Weights of a small mixture-of-experts language model, trained from scratch on English Wikipedia: 64 experts in each of 6 layers.
Below are experts of layer 4 (counted from 0) of a mixture-of-experts language model. Rows are named router (the router's row for the expert), up (a neuron's input weights, with its number), down (a neuron's output weights, with its number) and show model dimensions 0-223. Each number is 128 + 32 x the weight over its row's rms, rounded and kept within 0 to 255.
Before each expert's rows: a language model's description of what the expert responds to; "raises" lists some tokens whose logits its average output raises strongly, later layers aside. This comes from a sample of Wikipedia text that the model never trained on.

# expert 38
It responds to: Capital letters and syllables inside romanised Japanese or Chinese names and acronyms, e.g. shi, ji, ō, zhou, JR, KITT.
raises: ":", "nia", " syndrome"
router [133 140 144  57 130 118 130 190 119  85 114 147 142 148 150 122  68  97 114  96  92  91 130 115 189  65 102 109 166 139 107 104 130  91 161  88 130 161 123 179  89 176  88 133 123 195 174 146 127 200 193 180 108  88  98 142 115 143 104 139 166 125 132 146 112  91 121 136 111 164 195 101  76  67 117 128 112 120 124 118 125 144 142 132 121 139 121  91 101  97  96  43 113 100 103 111 196 119 112 166 111 108 103 135 131  54  76 114 122 110 134 168 100 151 173 130 146 127 110 167 139 114  82  95 170  69 122 100 127  89  96 161 148 130 129 132 157 115 148 136 194 119 175 112 112 138  71 145 119 121 136 146  89  94 142 145 147 173 122 187 110 176 100 138 124 135 144 128 165  86 168  80 156 156 137 189 126 124 158 105 114  92  97 145  87 204 173 137 133 141 126 168 161 107 136 118 128  89  88  97 181 130 109 120 184 199 179 144 129 164 111 116 160 123 169 171 136 100 148 163 166 193 108  75]
up2 [202 117 121 126 127 113 135 184 129 115 170 130 100  83 130 121 165 203 140 117  64 223 148 138  79 107 133 123 142 128  36  79 121 129 153 146 116 169 129 135 145 140 126 138  98 170 147 142 154 131 136 125 121  88  89 133  96 103 126 176 100  83 147 133 152  58  62 123 113  68 137 149 125 156  69 124 104 172 115 129 131 157 121 122  96 114  98  87 125 107 138  32 118 138 131 157  47 141 167 109 138 132  46 129 138 147 138  99 206 171  69 180 131 146 118 156 154 133 141 148 143 193 128 124 123 138 129 139 154 128 105 145 124 112 209 133 150 157  78 138 123 126 114 124 112 138 126 177 161 111 131 173 132  84 149  72 213 191 125 125 128 122 130 176 148 148 108 120 125 135 133 102 131 152 132  61  91 153 168 131 127  75 114  98 155 105 139 134  51 111 134 152  92 173 123 122  93 150 152 124 141 109  84  90 120  94 132  82 112 161 136 156  90 148 125 104  94 137 130 143  59  99 181 113]
down2 [115 123 106 121  84 165 103 111 125 137 142  68  88 108 196 134 127 165 112 112 100 139 154  81 107 104  76 137 136 130 139  82 122 224  95 119 144 139 140 126 159 126 124 132 135 140 120 126 113 112  96 128 112 136 158 142 125 110 133 161 110 122 141  67 104  92 139 163 138 130 108 170 130 130 186 106 108 129 166 135 139 144 144 142 111 140 174 118 156 177 117 132 106 142 131 116 136 126 136 133 136 120 151  99 100 128 169 140 141 199 124 145  84 116 181  44 155  52 124  24 177 108 126 129 143 125 156 124 140 185 107 127 132 128 115 165  96 114 169 135 127 126 125 152 125  75 128 138  54  77 140 124 153 128 205  86 130  80 240 116 124  61 130  95 207 125 173 148 128  31 130 149 117 138 136 110 115 110 111 149 124 152  88  78 100 154 116 147 127 131 131 187 128  87 115 159 154  56 128  86 220 114 131 125 118 157 100 137 156 121 128 115 196 173 118 115 140 128 124 126  92 131  59  59]

# expert 48
It responds to: The article a or an after is, as, was in biography openings like is a Zambian professional footballer, and slashes in career stats.
raises: " single", " limited", " significant", " large", " simple"
router [ 56 171 111 124 139  84 151 163 107 135 121 169 103 100 175 105  75 120 130 133 162 159 110 107 109  91 114 144 133 182  91 106  88 132 130 184 203 131 123  76 189 125 108 125 153 134 120 164 107 163 181 152 166 110 155 104 123 129 161 156 186  89 135 106 125 113 171 136 134 140 154 124 138 101  62 161  58 170  94 146 114  88 181 113 206  87 161 100 136  93 131  97 110 120 157  78  98 107 149 122 172 110 162 130 144 117 141  98 101 134 128 156  92 135 142 148  92 142 116 145 164 138 118  94 162 129 170 133 126  43 112 134 168 131 102 102 172 172 135  85 141 145 155 138 107  97 110  80  71  89 145 118 103 131 127 148  81 173 149  93  43 157 106 209  69 140  87 100 110 117 128 104 112 166 176 123 147 125  98 117  57 132 151  98  81 142 112 131 123 130 104 157 150 181 172  93 125 144  89 148 154 146 129 114  78  93 199  83 213 182  86 117 139 105 126 133 114 136 154  88 126 156 117 112]
up5 [129 127 134 115  28 126 186 109 128 126 130  89 128 125  88  64 176 101 127 138 178 124 131 154 158  40  72 140 163 127 166  86 149 109  84 131 146 148  78 135 132 135 112  59 127 162 143 183 144 125 154 121 139 156 132 142 133 142 129 146 169 139 149 118  80 101 114 135 147 150 111 147 237  57 115 127 126  79 123 136 197 162 143  98 139  80 129 167 122 126 119 114 142 134 125  95 147 117 124 130 124 152 109  92 107 121 117 101  48 125 143 123 103 129 144  63  79 130 123 151 143 132 122 135 125 129 150 130 150  67 123 153 162 216 101 128  82 150 148 128 104 133 151 105 142 145 186 112 102 166 125 124 170 122 127 124 159 130 122  68 128 101 130 127 118 117 107 115 112 167 141 172 150 129 132 155 131 171 106 125 113 156 128 114 156 138 188 127  29  60 133 200 163 130 131 105 135  69 129 131 119 145 237 135   4 123 107 153 132 133 110 115 131 133 135 132 193 134 119 126 108 102 172 117]
down5 [124 113 129 129 134 135 121 132 131 108 107 125 129  89 122 137 212 106 164 131 106  99 158 153 136 188 141 160 115 102 125 155 169 128 125 196 122 143 127 126 123 114 117 135  87 133 121 135 128 115 128 155  96 245  98 130 106 147 126 103 129 142 125 128 127 129 116 120  90 145  95  70 128  98 132 125  35 224 144 122 155  77 106  73 131 119 121 132 137 125  77 139  98 116 118 177 123 118 128 105 124 121 100 139 127 203  85 137 121 181 168 210 170 173 110 126 151 111  83 132 112 122 101 149 126 174 132 119 134 127 149 161 131 158 134 131 134 151 186 131 126 152 103 113 157 127 177 119  82 124 127 121 123 138 138  90 159 126 198 127 118 150 130 214  66 144 125 165 137 160   0 130 123 109 107 130 150 118 125  87 130 138 146 128 143 126 120 118  34 122 128 124 117 175 131 106 133  99 157 128 128 203 121  24 194 136 136 103 163  67 153 125 168 135 177 129  99 135  82 172 127  89 172 138]

# expert 26
It responds to: Place names, especially cities, and their final word pieces, e.g. Zagreb, Liverpool, York, Kong, Angeles, plus other proper-name endings.
raises: " Books", "sville", " Ltd"
router [118 190 159 101 155 123 111 148  49 100 125 156 128  87 129  74  47 119 152 142 136 146 120 101 120 115 108 116 173 148 107 117 127  79  98 155 125 169 117 149 130 155 123  97  75 154 128 172 105 103 157 149  67 131 103 128 114  72 170 133 153 156 141 142 162 119 152 137  99 116 150 103 101 112 128 162  81 112  93  19 127 123 148 146 111 184 118  96 110  62  83  66 146 184 168  75 125 103 145 150 138 110  99 158 188 102 114  69 139 147 146 202 123 138 159 115 120 112 164 142 167 118 166 122 197  84 199 155 126 131 110 137 161 171 136  79 129 114 179 136 133 166 110 174 127 124 105 107 104 117 164 163  74 110 192 161  75 130 111 163 139 130  88 168  64 149 105 113 121  80 132 106 117 160 149 141 110 114 104 117  99 113  86 127 125  98 138  99 165 118 118 157 146 127 169 101 104  96  72 117 165 152  66  99 150 142 145 176 149 112 133 169 140 189 124 128 182  97 127 178 134 176  96  68]
up1 [104  88 152 105 168  95 128 104 112  37 126 117 161 138 133  62 117 162 163 168 100 126 120 104 134 119  50 117 132 116  52 131  97 137 133 126 134 142 107 136 126 110 125 139 141 130 128 113 132 116 149 150 141 122 129 122 161 159 141 126 124  97  62 109 130  87 145 104 123  75 106 127 109 141 113 128  70  62 129 165 171 112 146 127 156 115  43 129 128 147 169 136 119 131 182  96  92 116 113 123  79 141 110 107 157 132 118 141 121 129 127 129 132 144 134  31 146  73 199 110 186 169 169 117  75  94 102 127 113 174 145 181 126 147 150 143  92  28 130  83 120 137 112 126 161 134 104 126 132 106 158 195 131 135 134 117 180 166 132 119 195  97 100 193 136 136 142 128 124 108  58 104 125 136 105 150 139 138 160 139  98 241 105 165 153 153 129  53 131 141 116 182 130 130 144 118  97 143 113 158 134 104 155 128 186 180 209 132 120  92 123 153 178 122 141 134 161 145 167 200 145 139 110  77]
down1 [ 75 123   1 189 135 169 151 128 142 100 140 120 100 109 134 134 128 110  94 113 119 125 127 218 161 120 173 133 150 142 124 133 190 166 186 106 120 144 129  93  99 181 113 126 121 151 116 133 160 132 110  90 106 145  89 127 195 105 145 114 135 113 225 101 146 122 132 169 109 131 128 147 122 140 117  59 166 182 113 121 129 141 142 125 159 211 146  54 191 153 134  84 221 125  68  45 102 144  99 126 121 127 211 128 122 113 110 171 119 153 131 184 108 164 104 132 129 137 105 122  92 140  79 136 130 132 144 113 139 125  80 111  96 120 116 125  85 164 137 167 122 124 123 123 145 124 153  70 101 167 119  33 108 106 132 117 118 122 113 141 134 120 108 129 168 134 107 108 111 157 154 129 136 130 141 127 130 117 147 129 120 102 176 162 171 135 166 105 129 169 136  82 170 145  61 135 127 108 128 104  92 150  93 166  73 117 133 145 133  63 131  93  80  40 113 132 150 105 136 110 113 139 114 146]

# expert 29
It responds to: Short capitalised codes, grades, model letters and table fillers, as in AA+, FWD, Grade II, Mac OS X, SR.
raises: "HQ", "NY", " Motorsports"
router [105 162 148 108 174 118 146 143 105  77 141 214 120  80 108  58 113 114 138 145 174 126 132 114 122 118 113  96 176 140 103 103 144  74  99 188 130 139  84 152 172 140  92  89  97 207 174 151 106 157 195 119  68  93  88 156 103 111 100 144 157 133 143 120 158 102 131 112 106 185 177 107 115 108 135 149 112 174 117  12 109 124 168 155 127 150 116 107 117 100  42  81  96 135 135 116 171 114 192 154 212 109 111 161 179 100 130 140 118 167 116 152 126 134 132  92 110 136 128 164 146 136 190 103 174 109 186 120 101 108 131 149 147 154 112  93 117 145 166 139 151 147 146 135 120 116 121 124  94 105 158 140  73  95 194 127  97 146  92 159 127 139 101 132  89 167 123 111 141  82 144  87 124 162 174  67 112 116  96 114 120  71 120 102 166 158 146  94 142 112 144 128 132 130  90  78  63 110  81 139 145 125 113  80 161 148 161  77 132 121 150 129 169 190 137 140 153 133 124 155 154 131  73  92]
up1 [113 226 125 149 215 146 138  43 121 125 104 135 128 129 132 171  77 147 129 197 152 130 132 108 165 144 127 118 144 122 123 129 122  98  63 151 144 120 151 182 156 102 150 117 119 107  54  28 130 110 113 142 133 105 128 132  86 127 117  85 113  90 151 173 137  89 102 126  98 162 128 157 115 125  91  86 125 160 121 128 157 124 154 144  80 129  53  93  92 107 137  90 147 140 102  86  83  85 128 151 132 154 131 164 102 102 131 142 201 124 173 127  84 177 138 147  78 143 121 138 127 124 147 131 118 136 111 101 166 132 151  85 132 123 181 128 162 124 118 106  88 135 130 120 130  95 154 176 154  72 129 141 118 140 180 130 122 108 130 136 107 131 120  92 206 140  95 122 128 121 136 171  87 157 111 120 110 138 137 135 152 131 132 108 162 190  86 118 122 119  92 126 107 170 125  94 109  79 179  96 198 208 208 125 129 144 109 191 144 127 176 131 132 123 131 184 132 177 143 180  45 124  82  62]
down1 [ 90 133 141 170 144  37 199 154 205 126 132 162 149  54 212 153  76 123  93  82  34 120 146 114 170 118 145 160 149 137 134 185 130 162 120 139 136 117 126 171  80 125 180 114  97 130 153 112 139 127 110 118 143 151 141 134 131  80 116 107  91 144 118 188 125 139 133 144 112 112 100 143 179 122 116 142 145 126  80 151  67 122 134 126 106  96  54 151 139 102 122 128 121 100  99 117  89 126 137 154 113  77  92 104 114 113 127 133  85 103 127 163 168 132 184 162 164 133 164 155 155 125 109  66 133 146 117 111 180 130 137 167 117  86  78  98 229 155 139 124 186  46 136  76 123 117 114 134 159 126 143 116 201 142 123 148 119 133 133 154 132 130 144 135 124 104 131 123 118 113  63 146 169 130 134 135 126 122 123 126  97 144 131 104  86 133  90 110 116 131 150 137 130 112 122 135 112  41  90 128 144 185 184 193 120 147 101  59 153 140 136 138 133 127 168 184 157 163 144 122 157 105  37 100]